config.toml
n_layer = 13
d_model = 384
n_experts = 8
experts_per_token = 2
d_expert = 272
d_shared_expert = 0
activation = "geglu"
moe_layers = [2, 3, 4, 5, 6, 7, 8, 9, 10, 11, 12]
router_score = "sigmoid"
normalize_top_k = true
routed_scale = 1.41
balance_loss = 0.00298
balance_bias = true
init_std_router = 0.0377
lr_router = 0.000388
n_head = 6
n_kv_head = 3
head_dim = 64
vocab_size = 8192
norm = "rmsnorm"
norm_place = "pre"
norm_eps = 1e-06
positions = "rope"
rope_base = 10000.0
rope_fraction = 1.0
qk_norm = true
attn_scale = 0.125
tie_embeddings = true
parallel_block = false
init = "normal"
init_std_qkv = 0.0221
init_std_o = 0.0
init_std_up = 0.0221
init_std_down = 0.0
optimizer = "adamw"
lr = 0.00092
lr_mult_up = 0.803
beta1 = 0.95
beta2 = 0.95
lr_head = 0.00603
warmup_steps = 358
schedule = "wsd"
decay_fraction = 0.847
decay_shape = "linear"
final_lr_fraction = 0.0
batch_tokens = 32768
seq_len = 1024
doc_mask = true
train_tokens = 313800000
steps = 9577
dataset = "wikipedia_en"
Below are experts of layer 8 (counted from 0) of a mixture-of-experts language model. Rows are named router (the router's row for the expert), down (a neuron's output weights, with its number) and show model dimensions 288-383. Each number is 50 + 10 x the weight over its row's rms, rounded and kept within 0 to 99.
Before each expert's rows: "comes before" lists some tokens at least twice as common just after its tokens as in all text. This comes from a sample of Wikipedia text that the model never trained on. Tokens count by the router's weight.

# expert 2
comes before: "|", "-", " a", "ed", "ing", "The"
router:59 46 54 45 32 50 54 51 65 52 43 56 40 44 41 61 50 38 61 59 47 29 59 47 61 43 61 36 72 51 56 51 43 48 61 57 33 47 26 45 57 32 59 49 49 80 53 49 59 62 52 35 37 49 54 44 45 45 44 45 55 38 45 60 37 57 64 47 40 59 53 37 46 53 59 62 54 29 39 36 51 44 49 32 59 39 53 46 45 69 48 50 36 49 59 20
down0:45 46 62 61 31 55 62 55 49 57 47 66 34 49 51 51 45 42 56 45 65 20 52 61 57 50 49 48 52 42 46 58 59 36 41 38 65 49 62 54 27 44 52 41 57 54 51 41 45 56 56 50 50 56 34 36 48 39 43 70 50 58 55 44 77 42 44 47 49 35 54 49 41 46 55 41 35 53 45 40 42 53 44 42 40 53 56 17 46 69 49 60 45 42 79 55
down1:79 46 52 36 56 64 36 45 54 51 61 51 31 44 41 45 46 52 48 21 60 45 45 55 46 50 64 56 43 51 44 33 56 46 74 59 37 46 49 46 51 48 59 35 42 49 70 44 61 41 42 38 53 62 49 60 57 61 42 35 56 65 56 64 60 66 48 54 47 57 67 47 47 52 53 47 61 54 49 31 62 40 40 61 58 45 54 47 40 69 40 60 52 45 61 46
down2:55 53 31 59 44 49 48 32 64 68 56 36 58 61 54 41 76 51 44 41 40 61 60 49 63 36 52 58 41 60 65 32 51 55 60 69 50 45 62 44 49 62 52 40 49 59 51 61 44 61 54 61 55 53 54 34 54 52 37 60 43 61 50 60 45 46 49 66 57 51 65 48 52 69 42 64 37 47 47 55 31 56 48 34 39 49 27 61 49 50 41 17 34 54 47 54
down3:52 69 66 40 56 51 53 41 62 57 40 45 75 61 61 61 43 45 55 32 41 58 46 37 54 51 55 55 59 53 57 45 47 70 53 62 61 54 59 61 32 37 55 60 54 62 53 48 24 53 52 53 65 45 44 42 60 52 46 48 57 51 52 40 62 50 59 50 40 67 67 55 36 56 45 33 43 55 49 62 48 38 52 52 36 60 49 49 61 61 44 41 57 57 38 49
down4:61 53 58 37 60 45 48 39 44 57 54 30 55 53 63 56 44 57 38 57 75 52 46 39 47 50 53 42 66 57 51 54 54 45 45 53 32 41 49 46 38 41 51 53 58 50 49 60 40 39 44 50 54 53 55 69 33 56 52 61 29 34 46 38 44 51 20 53 51 61 66 50 40 48 59 52 59 47 41 45 40 61 62 64 54 56 47 59 55 63 26 45 44 69 46 59
down5:63 47 37 30 48 36 59 45 48 38 53 57 49 64 48 53 67 63 35 43 63 54 52 49 71 52 37 53 51 53 68 67 54 58 48 38 55 43 42 43 40 48 53 45 57 55 66 64 54 64 38 51 46 40 71 52 48 45 31 52 49 55 52 52 47 44 51 47 43 62 64 37 44 40 54 52 60 41 52 56 64 53 52 53 55 47 51 45 52 47 58 37 48 42 48 53
down6:70 44 60 59 53 55 57 56 52 46 56 38 54 27 76 72 44 50 44 35 71 44 58 62 65 57 56 37 51 43 44 48 36 65 64 51 54 63 51 52 46 50 54 48 35 44 57 47 33 55 46 50 61 47 52 44 39 42 68 41 27 41 44 41 56 57 55 43 31 59 41 43 35 47 40 52 44 34 53 64 36 52 51 46 47 57 55 43 45 54 32 38 61 47 60 51
down7:51 32 45 64 39 57 27 41 37 57 61 46 43 38 68 58 55 59 61 58 54 68 58 48 37 46 63 65 53 34 54 43 67 65 54 47 61 44 43 45 43 61 36 38 38 40 53 48 40 55 47 43 22 40 65 36 43 50 55 37 61 61 68 29 57 54 54 45 33 45 60 47 36 38 52 73 62 50 42 46 58 35 41 39 44 54 50 55 40 59 46 44 61 41 50 48
down8:51 50 49 45 63 46 48 67 46 57 43 52 55 42 63 38 40 43 34 37 41 51 41 55 46 55 52 46 53 55 44 66 42 59 47 42 42 56 52 50 57 42 68 47 71 46 67 47 41 47 45 64 42 46 45 52 66 66 55 57 39 53 52 41 52 42 47 54 62 52 41 39 51 36 43 47 52 47 58 47 59 45 69 53 44 53 45 41 69 43 65 45 38 45 37 39
down9:66 53 55 36 54 53 36 47 53 65 54 39 56 55 44 36 38 38 55 55 62 51 60 42 52 47 59 55 53 55 48 56 44 47 45 43 43 58 63 42 54 41 51 49 58 54 61 43 47 45 43 46 44 55 52 50 42 48 65 65 54 55 47 53 57 62 66 66 65 63 57 59 44 46 40 52 46 53 48 70 46 51 56 37 50 55 34 36 56 63 63 56 46 38 46 70
down10:47 44 66 53 57 47 48 44 57 63 56 47 54 48 52 67 54 55 32 39 49 36 51 56 39 58 64 57 54 54 55 57 60 56 49 46 52 53 46 57 53 50 69 39 60 60 45 46 61 44 60 36 56 59 51 31 41 70 41 76 47 48 50 64 39 22 62 59 55 48 55 49 62 62 47 70 44 40 58 50 56 39 52 60 65 35 57 42 45 73 53 49 59 46 60 39
down11:48 34 38 46 46 52 39 35 37 59 47 61 54 56 54 58 60 55 66 51 31 51 52 42 60 68 45 59 59 56 66 73 52 32 55 58 61 50 44 59 61 70 60 49 37 57 59 60 44 43 55 56 45 53 49 66 51 23 49 64 45 39 49 40 47 37 55 43 66 62 64 64 34 53 48 47 40 56 51 61 45 59 30 49 72 68 49 55 60 43 38 57 59 52 59 28
down12:50 61 43 57 36 73 48 49 61 51 45 59 56 47 40 47 22 55 56 67 48 61 61 56 54 36 44 63 53 59 55 69 63 62 37 53 62 62 44 47 46 47 56 54 44 24 58 54 65 58 46 69 50 58 34 36 44 47 59 51 39 47 51 72 63 49 43 36 52 52 70 56 40 42 31 45 34 57 56 44 54 47 41 44 48 55 40 80 50 41 37 63 62 56 48 38
down13:41 50 58 40 44 49 65 56 61 31 39 51 35 43 34 40 47 46 61 48 39 53 51 48 36 44 54 61 64 57 42 35 50 49 65 53 65 48 39 51 59 56 64 62 53 56 51 47 59 50 58 62 37 65 60 42 58 57 28 41 57 67 40 46 45 61 48 51 35 43 69 60 47 58 43 63 50 42 35 59 52 61 48 51 29 47 48 56 60 48 50 47 54 42 50 55
down14:55 71 46 58 45 58 50 57 43 59 52 53 47 44 52 47 53 74 34 43 51 56 50 55 43 45 56 49 63 44 51 61 45 49 28 40 56 46 49 71 36 44 55 51 56 53 37 51 43 60 49 59 54 50 65 55 34 44 49 54 65 49 52 41 37 71 40 48 49 63 54 41 62 58 49 56 49 42 48 56 59 51 57 48 31 62 32 71 47 67 44 37 53 55 53 51
down15:40 32 55 56 39 74 34 47 45 39 67 54 55 45 63 40 54 43 41 50 41 47 38 60 45 45 67 56 46 47 74 52 47 52 41 37 66 45 31 51 63 66 45 68 53 54 56 49 51 57 68 53 34 35 40 65 44 62 63 57 45 58 34 46 49 51 53 50 46 39 44 60 59 54 49 55 59 32 39 50 48 51 44 40 60 59 50 79 45 65 46 30 50 59 52 48
down16:36 57 66 73 51 63 48 55 57 40 57 44 55 50 36 70 43 43 51 55 25 42 59 47 61 40 68 54 66 52 52 57 43 53 59 55 57 60 47 60 51 51 45 37 53 59 36 54 57 46 58 46 48 53 46 39 53 55 63 39 61 47 47 60 38 65 57 55 43 66 51 49 71 59 49 51 56 48 52 38 53 51 58 51 58 37 53 41 49 30 55 66 51 51 62 37
down17:56 53 33 51 55 45 44 63 53 45 42 41 48 42 51 69 59 57 48 48 44 52 42 38 44 50 44 60 39 40 45 57 41 48 43 42 45 56 54 60 51 54 40 44 54 51 52 58 30 44 54 56 56 50 63 63 40 55 50 54 53 37 42 46 66 61 43 53 47 61 58 61 34 39 44 56 41 66 39 36 48 40 38 54 54 45 47 40 31 55 46 59 57 45 59 59
down18:61 46 39 58 54 57 51 48 71 48 63 37 71 44 36 50 26 47 44 57 45 45 24 54 46 46 59 28 54 48 53 49 50 57 54 21 77 44 44 47 61 59 52 51 52 51 60 47 56 56 58 70 48 48 49 57 46 53 40 55 47 50 46 37 56 58 41 47 46 57 40 46 32 55 44 40 53 58 41 52 58 52 47 55 53 42 54 75 39 69 47 42 63 57 52 57
down19:40 71 47 59 50 43 53 45 53 48 51 56 52 40 42 57 33 26 46 37 50 57 36 54 43 59 45 40 29 61 45 57 62 74 42 50 51 74 47 50 53 40 52 63 44 49 56 49 47 36 49 65 55 64 33 47 55 57 62 41 66 50 53 41 49 42 64 47 50 41 65 42 45 49 56 58 47 52 59 44 39 40 50 53 30 62 58 52 42 65 51 47 43 49 45 33
down20:50 40 56 57 41 43 52 45 40 50 48 44 55 48 62 62 47 53 50 31 67 49 37 59 54 49 57 50 43 63 38 52 55 59 52 41 38 38 42 50 45 46 43 45 59 55 55 44 53 59 53 42 37 43 71 47 56 48 43 54 46 40 46 48 54 74 60 48 45 66 58 51 44 57 49 45 55 49 42 50 70 50 40 38 41 41 54 52 36 38 42 46 59 64 62 44
down21:56 55 53 37 49 60 50 53 58 79 61 50 42 54 51 59 39 37 43 45 47 59 46 68 60 54 36 53 50 55 43 42 38 61 42 57 62 55 74 52 51 57 49 43 46 62 54 59 45 51 50 48 61 38 40 51 51 51 42 45 44 83 60 36 58 50 59 28 63 57 54 46 51 47 61 38 53 42 60 44 41 60 43 47 45 62 58 46 50 64 59 41 47 52 45 46
down22:63 49 54 42 32 52 63 49 42 44 53 44 33 56 60 34 49 62 60 57 46 61 33 57 27 49 34 41 69 43 57 36 46 46 54 58 49 48 43 44 42 50 57 50 59 62 42 43 31 47 57 50 41 59 56 61 60 44 33 39 50 41 54 53 39 55 45 54 46 57 55 55 40 30 63 44 48 36 44 61 54 57 50 56 44 57 46 45 42 50 43 57 41 42 43 53
down23:49 51 57 48 49 61 61 27 47 40 40 48 46 68 62 62 48 52 62 39 42 79 48 70 57 49 45 37 37 44 58 76 42 45 39 50 56 54 57 34 48 50 62 52 52 74 53 48 49 64 50 50 54 61 54 51 55 49 53 54 32 67 67 54 36 59 41 49 62 39 53 46 64 40 56 34 36 35 58 54 61 44 54 58 52 41 50 42 56 38 53 61 70 46 50 50
down24:51 48 59 43 39 63 51 42 45 41 54 49 76 49 47 50 46 58 45 56 45 46 33 59 49 41 44 72 45 76 44 38 46 56 48 63 55 59 60 49 54 60 32 71 66 55 56 48 50 55 57 47 44 52 56 37 48 64 74 26 49 41 57 50 40 61 62 70 36 41 46 51 45 48 45 39 43 72 56 55 45 39 56 46 44 37 32 54 43 68 59 50 34 67 63 41
down25:46 56 52 64 37 48 50 62 63 41 52 53 29 36 58 70 52 60 53 37 55 42 47 39 56 54 49 57 41 49 39 62 57 76 55 36 48 58 39 62 41 70 43 52 47 63 41 57 52 58 50 62 35 37 55 41 34 55 43 43 38 39 25 50 32 41 51 57 68 42 38 55 33 47 46 64 55 63 43 44 42 44 49 52 37 58 51 54 50 44 58 56 39 45 32 55
down26:53 47 49 41 55 54 68 54 66 55 47 48 53 38 65 53 65 48 43 40 53 46 41 42 49 41 68 50 55 54 55 55 48 53 54 39 37 51 46 67 38 37 52 48 53 60 51 58 43 71 59 41 44 42 47 46 49 50 46 49 49 29 36 54 43 49 48 34 57 53 43 62 39 49 59 40 62 68 62 48 46 62 35 59 58 51 38 44 37 44 51 45 67 49 56 51
down27:47 58 43 58 48 65 42 59 33 49 42 33 47 64 50 41 32 50 67 60 50 53 35 47 48 33 60 49 49 39 42 54 60 39 53 50 55 26 25 71 56 47 61 47 49 51 35 44 59 42 46 37 42 51 40 65 60 60 55 44 54 60 38 61 66 50 44 43 63 58 45 60 41 58 51 38 54 41 72 33 55 42 44 59 67 47 41 50 37 47 43 46 39 56 45 51
down28:57 44 55 50 39 59 53 54 60 49 34 45 49 48 60 25 46 39 59 45 55 56 51 41 55 47 57 36 66 53 49 40 46 41 69 44 70 33 52 39 33 45 46 59 34 67 49 53 53 53 68 53 67 56 53 55 57 44 46 50 45 43 40 70 56 71 44 47 50 49 63 66 49 64 69 57 43 44 51 49 36 57 38 44 46 51 63 50 46 54 79 53 66 49 47 57
down29:35 52 60 50 75 57 51 52 45 46 46 65 51 56 54 42 63 56 59 36 51 69 46 58 38 42 58 51 37 50 48 64 48 54 58 71 56 38 42 45 41 42 60 46 36 54 45 34 33 60 48 61 76 61 59 42 49 49 53 68 50 51 42 57 50 33 29 63 60 62 39 44 61 56 48 53 64 56 62 39 49 54 47 41 44 36 59 64 48 37 57 51 58 50 67 50
down30:50 49 40 49 46 39 47 49 44 27 45 41 41 47 39 59 50 70 51 51 54 58 51 45 48 38 54 53 48 57 40 35 43 60 37 38 49 48 28 53 51 21 38 45 28 57 45 78 39 39 52 36 52 51 52 47 46 49 43 54 50 51 57 71 58 58 59 49 50 39 46 46 57 51 43 57 64 48 37 48 62 63 40 34 59 46 55 59 34 62 58 57 55 53 50 27
down31:49 53 56 42 64 52 65 54 43 54 34 60 50 40 53 66 57 48 52 39 49 65 35 28 42 50 52 61 43 62 62 47 46 49 54 50 67 63 48 60 48 52 57 50 41 44 38 38 61 45 44 48 68 56 56 32 57 31 32 59 50 47 53 45 61 66 37 55 66 39 52 56 56 64 70 64 52 39 56 51 43 56 44 51 36 35 62 54 53 56 69 62 68 30 53 43
down32:45 49 35 50 49 47 47 54 46 36 46 47 51 56 49 42 66 47 64 53 55 40 32 52 62 34 52 48 72 69 59 70 49 68 48 48 31 53 46 48 46 56 40 45 36 56 40 65 50 51 60 32 39 39 38 69 58 65 49 41 57 47 50 70 73 52 42 53 51 54 48 39 60 35 60 62 51 48 45 67 53 66 48 49 34 47 49 32 46 45 48 66 60 40 46 48
down33:56 48 46 30 53 39 47 52 37 69 52 58 54 33 62 39 55 52 54 58 42 60 69 57 56 48 65 47 67 56 59 52 61 51 49 38 47 55 58 55 66 43 48 38 55 48 52 50 46 45 55 40 51 59 63 50 48 53 44 50 49 57 43 44 51 49 44 49 51 52 56 66 51 64 35 40 55 53 44 26 44 27 45 65 50 38 58 50 44 39 51 39 50 46 71 37
down34:50 52 59 46 40 40 46 45 53 54 50 52 65 45 30 41 46 50 56 47 53 49 53 51 54 55 39 61 63 53 54 40 41 37 26 53 45 58 40 51 54 50 54 60 42 46 39 39 48 37 35 42 30 66 71 56 35 59 45 54 32 45 48 29 55 60 61 44 68 58 60 64 48 40 45 39 50 45 52 45 43 48 44 52 55 65 48 49 60 47 51 41 17 49 37 39
down35:43 49 38 39 58 53 40 64 45 43 58 33 45 53 61 33 60 45 62 51 48 45 44 54 31 37 64 53 38 67 52 33 43 55 42 61 53 36 45 53 33 32 60 32 51 52 42 44 49 38 42 61 34 37 50 33 78 64 70 60 50 38 49 50 51 55 56 59 52 48 30 69 46 52 28 32 45 43 35 43 61 49 76 61 44 63 48 62 59 51 46 55 47 57 38 52
down36:55 74 38 39 46 44 62 41 47 49 53 44 41 62 54 42 53 29 52 54 63 67 51 58 62 73 42 43 53 40 51 54 47 67 43 40 43 45 48 48 61 27 47 47 54 66 59 47 55 43 63 56 50 47 52 63 48 50 47 48 44 48 42 51 43 61 59 61 47 61 87 36 52 34 60 57 41 54 60 56 61 43 61 45 53 49 49 31 55 44 59 51 51 36 35 67
down37:61 28 35 65 51 56 44 43 51 69 33 53 53 57 47 43 49 42 56 65 38 70 45 49 50 67 42 32 47 50 39 62 47 63 59 45 56 28 48 71 51 43 58 52 56 42 44 52 38 62 47 61 65 60 56 53 50 66 46 53 63 74 62 44 37 59 40 47 53 52 37 59 31 59 44 48 55 48 51 39 49 35 52 49 54 55 47 68 53 41 35 73 48 50 63 44
down38:38 49 38 56 52 59 54 49 53 60 72 57 51 51 39 46 64 39 48 44 61 54 52 54 50 52 56 39 65 37 54 55 43 47 56 57 52 54 64 51 54 44 57 45 53 60 58 55 35 51 57 57 34 49 63 51 45 44 61 36 50 31 60 62 52 72 52 45 61 34 54 52 40 61 38 50 49 43 61 76 50 48 37 61 19 48 50 40 45 44 58 32 35 30 53 40
down39:61 45 63 56 42 53 68 49 60 41 45 57 61 47 37 49 58 35 36 56 50 44 61 55 53 52 66 65 78 60 49 66 37 52 64 53 40 46 54 42 56 56 52 46 46 44 56 53 43 48 51 67 37 64 45 44 69 53 43 30 56 39 39 53 37 52 52 35 57 50 47 56 56 46 46 59 54 59 45 56 41 41 53 39 50 44 50 70 32 27 48 55 40 37 53 46
down40:59 48 32 52 58 58 31 44 60 54 51 49 50 63 53 42 46 48 51 57 46 51 56 55 19 40 56 37 53 48 52 44 47 61 41 69 45 50 56 50 55 30 52 58 61 62 74 47 54 34 49 30 69 51 56 65 47 55 60 41 62 59 49 34 50 33 47 40 35 53 41 41 61 52 62 52 53 40 48 56 63 61 41 66 68 37 53 54 54 55 62 53 31 51 38 51
down41:48 52 46 48 62 51 55 64 54 37 33 51 50 56 71 44 31 55 49 47 61 57 62 54 28 56 53 48 41 57 46 39 38 60 53 47 50 52 53 46 56 59 56 44 70 53 73 45 36 55 64 51 49 46 54 48 51 39 60 45 59 49 45 50 65 60 45 43 54 48 51 41 60 61 35 54 36 67 64 68 24 61 62 48 25 54 45 40 53 49 52 43 38 36 50 51
down42:70 66 54 53 39 48 70 36 44 54 41 41 57 60 56 43 43 48 53 54 59 58 59 52 41 61 55 53 72 53 49 79 44 54 44 54 49 47 47 44 48 39 49 47 37 56 65 57 54 54 60 68 46 61 44 46 34 37 27 61 44 60 59 53 50 62 53 41 36 53 26 48 45 48 44 28 47 60 59 42 47 37 44 44 55 41 58 58 50 39 54 52 53 47 45 45
down43:55 50 43 48 31 61 34 48 58 49 64 44 42 53 54 46 56 62 48 55 59 51 56 43 54 59 61 39 62 39 63 42 53 40 40 63 56 49 45 64 50 54 50 54 41 60 42 49 49 51 49 45 60 34 64 47 42 42 53 35 56 57 55 51 47 48 50 46 32 49 41 50 60 31 53 44 54 39 56 52 70 41 74 52 46 68 34 38 37 65 40 61 47 52 37 40
down44:52 57 64 43 55 53 49 43 45 39 42 47 70 51 50 54 33 42 43 49 61 32 64 66 52 35 53 60 57 52 46 54 57 44 28 32 54 47 40 41 32 45 53 53 57 50 46 46 54 42 48 35 40 51 64 51 47 48 58 55 52 41 42 47 52 36 59 42 47 56 49 48 51 62 44 61 39 56 51 54 41 43 57 49 53 36 54 74 46 73 74 62 64 60 41 39
down45:49 72 49 59 48 41 44 41 41 53 40 53 46 66 41 59 56 48 48 49 44 45 49 52 56 70 34 34 43 53 52 56 39 65 42 59 32 67 54 54 39 38 53 59 41 39 55 51 54 51 66 64 56 55 40 60 50 60 60 31 45 35 38 63 45 38 53 58 72 53 49 34 42 51 56 53 42 56 37 38 58 40 51 58 61 44 57 65 59 59 45 62 42 39 53 55
down46:48 35 41 42 41 45 44 36 40 49 58 70 57 49 48 35 62 47 49 64 54 46 54 50 52 46 52 54 57 34 81 74 40 52 57 73 48 40 40 35 53 38 54 55 50 11 42 49 51 61 69 55 53 57 54 31 54 55 59 42 68 46 59 41 46 52 57 40 39 35 28 53 42 41 48 66 55 49 74 65 53 47 33 48 49 48 43 38 36 49 38 43 64 37 63 41
down47:57 54 43 55 59 48 49 43 53 66 46 59 31 44 28 61 54 66 52 48 62 58 37 56 45 52 55 67 45 54 43 59 49 74 49 42 61 59 67 57 51 51 42 57 49 53 27 63 40 44 59 66 60 46 52 80 26 60 54 44 60 52 59 54 51 63 32 54 50 49 60 66 49 31 53 43 60 31 55 42 57 51 60 37 51 44 45 44 40 67 48 47 45 55 53 57
down48:56 77 43 44 63 46 59 35 40 83 58 30 58 51 46 54 36 60 42 52 45 71 46 51 51 50 42 60 55 55 62 61 47 51 49 50 39 48 54 61 40 46 71 60 51 27 39 52 44 34 35 48 53 59 40 55 57 46 42 39 48 58 46 55 49 44 45 60 47 61 46 42 47 43 54 82 66 49 38 44 50 51 49 42 55 69 53 47 48 30 46 42 46 50 50 27
down49:51 49 51 56 49 49 59 64 39 45 59 49 42 59 54 50 42 53 59 48 59 60 65 54 60 49 38 49 54 56 37 64 37 58 52 40 70 70 60 68 63 37 69 61 36 44 38 37 58 47 73 51 64 47 36 39 48 53 38 54 42 57 60 25 63 55 55 59 45 38 56 44 45 29 51 65 53 36 58 45 49 65 26 41 47 58 57 35 36 54 61 61 55 48 46 48
down50:38 53 40 63 43 34 43 45 50 43 57 49 65 35 71 48 61 56 51 44 41 30 52 44 53 36 58 58 49 57 58 40 53 32 42 45 39 56 62 41 59 43 57 52 32 48 46 49 41 57 40 53 54 51 39 55 48 33 61 74 68 55 45 45 34 45 50 46 36 59 53 58 55 44 70 49 60 59 55 70 38 49 45 38 35 51 58 43 59 41 49 52 58 43 41 48
down51:49 38 61 57 31 46 39 41 47 38 41 56 52 63 34 51 33 44 67 36 41 56 55 38 60 48 56 55 50 61 54 60 46 51 70 49 68 61 52 36 61 64 40 40 47 54 47 44 47 50 42 44 68 57 56 31 44 47 57 36 65 67 67 44 68 32 41 51 54 62 43 51 66 50 60 52 53 51 45 38 48 45 64 34 39 64 49 49 45 54 52 56 55 54 33 53
down52:44 45 47 49 53 65 60 69 55 31 40 64 52 57 64 47 49 35 33 46 44 41 72 62 61 61 48 46 66 32 48 52 64 37 55 40 45 31 49 71 67 60 60 60 54 64 46 56 47 27 53 44 31 50 56 56 48 48 52 35 53 60 53 56 29 50 61 39 50 49 43 71 57 54 46 24 68 54 44 56 63 46 41 49 52 36 40 52 62 49 48 52 57 50 62 40
down53:66 58 63 75 45 56 39 59 42 54 62 47 41 47 50 40 59 41 50 60 62 53 67 59 45 39 52 43 52 51 54 58 43 44 24 49 54 62 32 30 53 45 60 45 65 61 53 39 48 56 59 32 57 56 40 57 51 54 50 57 55 62 50 43 52 49 46 46 60 59 50 51 52 59 53 46 57 28 29 33 39 57 77 54 59 59 48 38 42 63 51 39 49 56 47 50
down54:48 62 53 70 52 62 62 39 67 51 37 65 51 49 58 62 48 69 39 72 58 71 56 55 36 52 63 46 63 57 47 70 51 28 46 50 48 52 43 46 42 51 43 41 46 57 51 45 50 64 45 49 67 37 55 72 49 45 32 44 49 42 54 49 46 56 51 66 39 56 63 38 41 47 40 55 35 45 53 55 51 38 62 44 67 48 60 53 33 44 62 52 68 55 50 55
down55:38 61 56 66 48 44 39 29 40 41 58 61 61 44 40 59 56 55 66 54 56 61 60 48 50 41 46 33 41 34 42 48 47 46 54 34 38 43 50 25 53 43 40 65 41 49 62 57 35 65 50 39 55 38 38 64 48 56 38 41 53 41 40 54 52 44 52 47 68 50 59 57 49 63 38 58 54 44 42 43 44 45 60 43 38 51 66 50 50 49 66 41 55 54 48 52
down56:39 45 51 34 42 33 41 54 43 60 43 39 37 49 31 63 47 45 63 30 44 59 44 50 35 41 60 59 47 49 61 39 65 57 55 51 53 36 50 64 60 55 46 44 64 34 52 51 42 33 49 22 68 44 53 27 60 34 41 42 68 36 53 62 37 33 42 51 71 70 47 56 48 59 42 61 64 53 41 51 45 40 42 41 25 53 44 63 49 52 37 38 54 57 48 35
down57:57 50 60 48 53 43 59 53 46 61 46 60 49 48 46 68 28 31 54 58 46 45 70 39 55 48 44 58 51 57 42 43 53 50 52 54 35 62 53 54 57 49 53 49 56 50 67 54 62 61 65 39 47 32 37 41 50 43 52 56 54 56 70 42 53 51 63 50 69 23 54 54 43 62 47 39 55 23 64 45 59 45 73 49 34 31 68 56 56 49 41 51 58 39 50 47
down58:36 55 55 48 51 41 45 52 53 46 52 48 67 56 33 65 62 61 58 55 43 45 61 64 40 50 61 83 57 42 61 44 31 35 52 52 51 38 38 57 51 48 43 49 54 60 34 41 49 61 52 48 67 70 57 51 52 36 42 49 64 47 39 62 36 44 62 58 60 48 54 36 54 38 54 58 73 48 61 70 49 44 54 49 65 52 40 39 72 55 42 58 41 42 45 37
down59:39 43 32 50 54 35 57 57 53 52 54 42 44 65 53 47 39 57 67 41 52 42 56 44 56 35 63 52 49 34 47 48 53 68 63 43 54 61 81 54 56 43 36 48 59 51 48 40 55 44 55 43 59 54 52 58 48 33 57 30 56 37 45 59 42 50 38 56 36 61 42 40 43 41 58 45 58 59 64 71 58 56 28 51 40 45 48 41 49 41 55 42 55 47 61 44
down60:38 51 49 60 44 44 44 39 44 59 57 43 60 43 54 45 70 51 66 51 60 54 39 44 38 47 64 35 59 56 46 60 56 42 42 59 32 45 55 38 54 49 48 56 60 73 50 53 54 57 47 45 54 42 64 53 52 62 28 47 47 49 46 58 37 43 67 33 45 59 41 40 56 35 57 36 57 43 53 41 56 55 42 52 53 49 28 48 47 52 58 62 62 48 49 61
down61:52 55 54 50 49 60 53 35 51 56 52 62 70 40 46 44 36 57 57 46 52 47 67 46 30 53 42 68 48 60 49 57 45 34 55 53 55 70 37 56 56 61 51 51 45 44 72 68 59 46 53 38 35 44 37 51 41 62 51 60 55 53 55 60 61 51 58 42 57 43 66 40 41 50 51 53 38 46 43 39 61 37 35 38 48 46 54 46 46 47 39 61 33 45 68 59
down62:46 50 65 29 68 62 48 41 63 50 41 63 59 61 40 59 61 63 70 49 58 61 40 65 53 49 57 62 59 38 34 52 49 42 50 54 54 55 59 64 24 52 38 56 50 49 34 48 45 46 62 48 38 47 53 51 50 41 50 44 56 37 46 51 46 56 67 23 52 66 59 59 38 58 48 45 61 54 74 54 49 42 65 33 54 54 42 58 74 39 55 52 50 39 49 55
down63:52 40 37 50 47 41 46 72 40 71 43 24 52 59 43 46 42 47 58 53 57 44 63 44 69 50 54 50 59 44 45 56 48 39 54 50 53 58 49 57 52 52 55 51 62 40 51 43 46 57 68 52 38 61 61 64 44 44 40 62 38 54 46 42 44 55 61 43 63 42 49 51 60 49 46 57 35 45 45 70 47 36 36 42 64 62 51 39 64 60 48 56 35 30 62 56
down64:62 52 39 47 61 55 45 57 34 69 54 41 52 33 51 58 54 57 48 63 51 56 48 68 37 47 58 60 58 55 47 36 53 42 42 45 40 45 48 55 49 56 30 47 69 45 41 50 63 66 44 43 36 41 57 64 40 60 56 37 41 44 60 59 64 62 42 38 57 51 50 55 40 51 47 42 62 54 42 45 58 60 48 40 42 62 46 54 50 57 55 53 55 54 52 30
down65:44 31 34 45 60 51 58 39 72 62 50 56 49 53 40 44 51 44 41 53 39 47 53 52 52 36 46 43 49 54 57 48 59 70 63 46 56 42 58 47 37 59 43 51 46 59 46 59 46 53 63 80 53 57 48 48 44 50 34 50 50 54 28 59 47 47 46 37 64 41 50 34 50 66 39 71 35 46 56 36 30 35 39 59 44 56 30 53 72 30 56 48 35 49 50 37
down66:37 54 77 53 52 66 63 59 52 57 33 67 45 55 57 59 49 62 44 42 49 72 39 57 63 41 42 41 46 44 58 57 38 37 47 47 61 51 44 54 45 29 67 55 67 46 57 47 36 50 43 58 54 55 45 66 53 42 33 52 47 57 55 67 52 35 36 39 66 63 47 52 57 59 58 57 45 57 51 55 65 68 50 51 57 46 44 56 51 63 28 53 36 50 40 42
down67:52 68 42 55 61 43 57 51 40 38 40 61 59 40 35 43 68 49 37 39 56 49 52 34 46 67 45 62 53 51 62 49 56 41 52 54 55 64 58 55 39 40 43 51 51 57 46 35 47 47 43 62 70 61 51 22 44 58 43 50 52 54 66 38 44 37 55 37 64 65 48 41 54 60 39 49 52 65 62 41 65 48 54 51 68 49 55 48 23 54 70 35 53 51 58 47
down68:27 42 48 43 53 55 40 47 31 61 45 50 63 53 47 71 45 47 46 61 40 38 42 54 54 48 48 49 46 68 53 77 55 48 48 46 49 58 49 60 68 63 62 41 10 46 50 43 49 62 53 51 42 44 75 61 42 48 47 65 57 48 55 47 55 63 47 45 40 51 66 51 58 54 40 48 37 56 53 23 44 47 52 49 46 48 46 55 35 54 57 52 55 74 55 48
down69:44 66 50 56 49 49 43 63 59 17 43 61 65 57 64 58 50 51 68 66 67 52 52 50 45 43 38 52 62 38 46 33 52 49 28 40 55 71 55 40 37 66 49 52 55 53 69 53 77 58 41 55 60 73 60 81 49 65 47 35 59 62 46 51 71 44 38 40 29 54 44 34 38 44 58 29 50 50 71 49 45 56 68 54 48 55 52 53 56 47 54 56 53 49 51 55
down70:56 37 43 46 43 49 64 41 54 38 44 45 40 52 68 33 50 50 48 58 55 53 42 43 49 58 23 42 47 46 56 72 46 57 52 39 59 62 59 68 52 67 55 46 67 54 54 74 40 57 49 62 36 59 66 51 34 49 43 60 60 65 60 60 67 38 57 53 48 40 46 62 33 57 39 53 48 42 67 45 57 36 37 55 44 52 40 48 43 46 43 51 68 62 40 53